config = dict(
    hidden_act='squared_relu',
    normalize_top_k=False,
    balance_loss=0.000188,
    learning_rate=0.00684,
)
Below are experts of layer 7 (counted from 0) of a mixture-of-experts language model. Rows are named router (the router's row for the expert), down (a neuron's output weights, with its number) and show model dimensions 80-159. Each number is 500 + 25 x the weight over its row's rms, rounded and kept within 0 to 999. Numbers have three digits each.
Before each expert's rows: a language model's description of what the expert responds to. This comes from a sample of Wikipedia text that the model never trained on.

# expert 36
What it handles: Field labels and separators in infoboxes and tables, such as Order, Votes, Date, %, pipes, and list dashes.
router:494467494493527491529454503513506493497490495523484493575470489536508518504499544449497507486448488534538443496503475479489477532511487542480532497478489499576499505526477488485465504484516568508487486488504556524508491521523505517476484502
down0:504531507488463480487498498490500475474466466498556471451462529538515507525500498513513485534493554524553521518545489530492523492518549497464480475522498488526524502500475502527495544486522465522492504513545485504459484453524494478545507480
down1:504494520502486456517531512489466551498507479460475457526529537495474520520519531536466501479490516479482498458508499504528489535498481491518501531524520537568477462423521483531533502499515503483533472469526503538503479486482513438492481506
down2:484498477509480488491507554483455501513534498467540492515488458520496463478528557529543471500464487493547539473514496506484504451476511465461548506525504510514494540504502544449499503481461463461466525483515540534512493500457521516475545498
down3:489496514539520488510512521521504535465465453564494504494500451518451469521503540535487522499493504502465483509518476460440540499490537478472496537487565484521467492489513533515495543499478509529538503486496495502531494500420486501461497499
down4:492482517475519496422531525503514427475487519522534498479515517522485496562471486494527469523475465555466478495503505531535564479492465546500500483522502482516510496486476461509477519472534475536505482502472507535518490530509490524491506486
down5:513528493513512474474525515488490527496492512452476520499502483531501511494513493498529519433482519486479465503494524485492502501490509542489541527541479506548491540519472462433496495575504534464458503478494498445500462498475496494503519511
down6:535516514508485527491495503463510492508461503523477545523481468468498516449478503534504503508501514492498484541526494519471548505457451490488551493477513496562476498490486492483495558483532447479514511534486508534494494508483513505515486462
down7:519490536480507525499483459505503453505518506503539532484496498512548509468483453511474438508508441507522500538496479528507504505449437508505484483562464504508499519513527521481477524511530477493480536511483516528525531489507512510515466490
down8:514519488496468489483505552469482461501457472497514469464477507491494457515457500485516480502478518489472519476550497518523487495487533520531502534522502512506505481463513467541493490445478509469479471505470547476547524477499500515456510487
down9:465475478505501491470498528483547493446502540513528493488509524479507513515519510506518517537510508538510473532536471487512510488508527400492537469486520510523509505529509501466533517511499518513542494512512510548521542530505474542516507502
down10:474550514488446532466463491517464459517534505530477511525522509489511532482519516488507523516493492470473553463477522494508466464503509489487555485535475503521483491528507462506481488502524501483502510481508467530531532484487556496444480494
down11:536552515485537498527483514513494483505529574528468485477490516521473506448526473497493473525544493535508454493484532515501521533507495483538487527513490494536475482547536488458494516480534506483552505490488502498523515462538468490496505493
down12:461471514507483467462504490479498531533466508490513483529494547485525515527517490533515472517484476478485507522484469506460508515489556515533483515493523459511513509514458503528441476476525534480475505493515474496486486486473491462530514513
down13:541502518450518489469486511532510519468478503498506482552581483479502482546512494504487502502507461549498454493536505514511526520523501502463518507468467517524510461507525481510481506551523479509524513475518506504502487526516527475439518500
down14:462493473494466467513467462483458512523506510511497519489483501486468509562476490462528508490493489485503519502550474521499493499505514519476500536481496497501533494513473522515518521541483487480526483512521484497495448465427479502444461576
down15:531561529459504531467491468438500479441473497508511521534528473519473528498530517528479507481486511498536503485525504502511461466521446464477493514495481523487510506504543422487474496488484464471506496502514498548496468469478514527506497504
down16:498506520542519485488531519488545475490513495472500475507555509456467500490490478532479476506512490518503519509450502543491487501431526467519535493489526542484481486541504528474508504507479530484516490516489525493528514535468520499478484507
down17:486528524504516458488540485542534527531455491540515527490484545499493521457484555455500537499461540472506530498524520522472486501506489517510502482501486489462522454493549492514456485492523501477445536485545521523526483489461479529480488501
down18:487473486509495472496504538533535449565517555487477496568475500506516505496529516508459457508529490505510540485535455476503505500447472530525468494460492517533514471489498544508491501482480493498513527476512486475497508524503476516452514515
down19:507494507576470449506517505494555524455487510475521472505471498507494486490500508507502494481508517476520522541511505501488491484489494489514543498512509517515495519472511459562487542504535507536495494509479472501498486473504578493501556494
down20:470521478506496477484506508484480520494505489486474495511500492481531447481504495495452521497463504504528435504504495484497473505454489457501474505472513491512482544506560475512512495512492522504483511479532490457485471497511483499565459478
down21:472478498477515521473465543481509486508452476483507499509540491490478510553509519453502530521510519513482501530504462467513535517414475532474468514487489468536459511516512516465453510475515486482503486460500516454450466476530521463497477545
down22:477483493525460487486490477491498512471500525506479498495520492475465498450499529483487481527526506476496490520470460538455497537526486514471486510509447497529545501532524491463511507462494484499483484484521514469519479515523482493480500461
down23:486494480486507500501517482499517472499485455519530515459497534508487496537471480510478464474511438525518527509491517546481477501487487478534453524514509483482507505493488477514502518518512497500484512506530501542527497499483487493486525487
down24:524491472476512457526445565554505500494508509549524454475447477520452491534490460497488496473522433556515524532508489484492473515511515496549504501508475497481460491501483513514499487462490553486512509499449486526506491524474521456492481490
down25:550492548518489492476502532493530441460478460499527489517467500514491498493496510519550510515484501505472501468480496529502493466497480518475523504480496469505506561519475489489492485491492468539508520491513532464485484503516509504481517491
down26:509500495477480545542479558490509493475494534528511470520512541497477499468497488505504536489502526506521501457497493496521496486491503494495513553446495501470543470475481476469463503513545467449488591484522544482491534487465513496541498497
down27:511493538487499503510544486490527471495520487452518502485510527495517501464475503485475478472534530482481473508528515514461485537464458517463514505483476485487499498442488481505496511498502504478527540508551470506515499517469516540455511501
down28:510574467511449512508476543492465523497490536464507471514516460521515502504490517478464529457467506459504531508464517524474509493504495497515463451506507481508515487549505480484510530525488484483477472501532471478503536531471500478475504511
down29:547487481515522525501451452487491507519502455467464513458436493479548491504492516522486498485502488522490528475454529497502487510510537405469500511530480505500475467494507530496532511534486525495500502469491500459510492485476505522520528531
down30:532477495473500485498508514505466542496515503491473512465529493533486508502535436490531471470494530484475498490538509503474473474476535475476480482469484491515494512480465487478537510514454495520499459516465448514520516502490485507484480498
down31:508503495475535494526524501475529464497500528498423492514534481514478489453535499520483553519530472517559491502482515506495496515467503479549482502478483502502509421504505480480454471503507508467496536483495531479502529472471503502484519478
down32:520523464512492470502462454496586493467497473527453486517470507488471492478520462505511504516520487488498484529484516528481447481476452451541529486516498520508498504523460499470487495478479465513474475499525484508496495545444526462492479471
down33:429484486477527514482455493490499478538517484511503527464492474467489521483476524469496455486536492495480506524537483469507467504479491491495503490541513468520528531515504530483470508509541516517495480556473485462491525487550509535447475513
down34:484543504500489500437478512474501463510514495516520518538533535538518510479511470522469509582450511503506472509539535479522543463489515480502469498528507474524503502509439485484501493449502507530499509469521451508494466489483490506512518526
down35:518457474533485490487510496514483495524514498437498486536455496499492538466492544434471508499490509522524544505517517455509535448501480569469473459542536528503522483495510492453503479539534481484515487487525476507540507503531495526484497514
down36:542530485529506480519537510460461530468473507522540509490530480489526487514519496511521511504487525521491485525507505505469488545493478505469493480501489484461539528525492512510481498449511445527529488509531525477490493518477513496489513490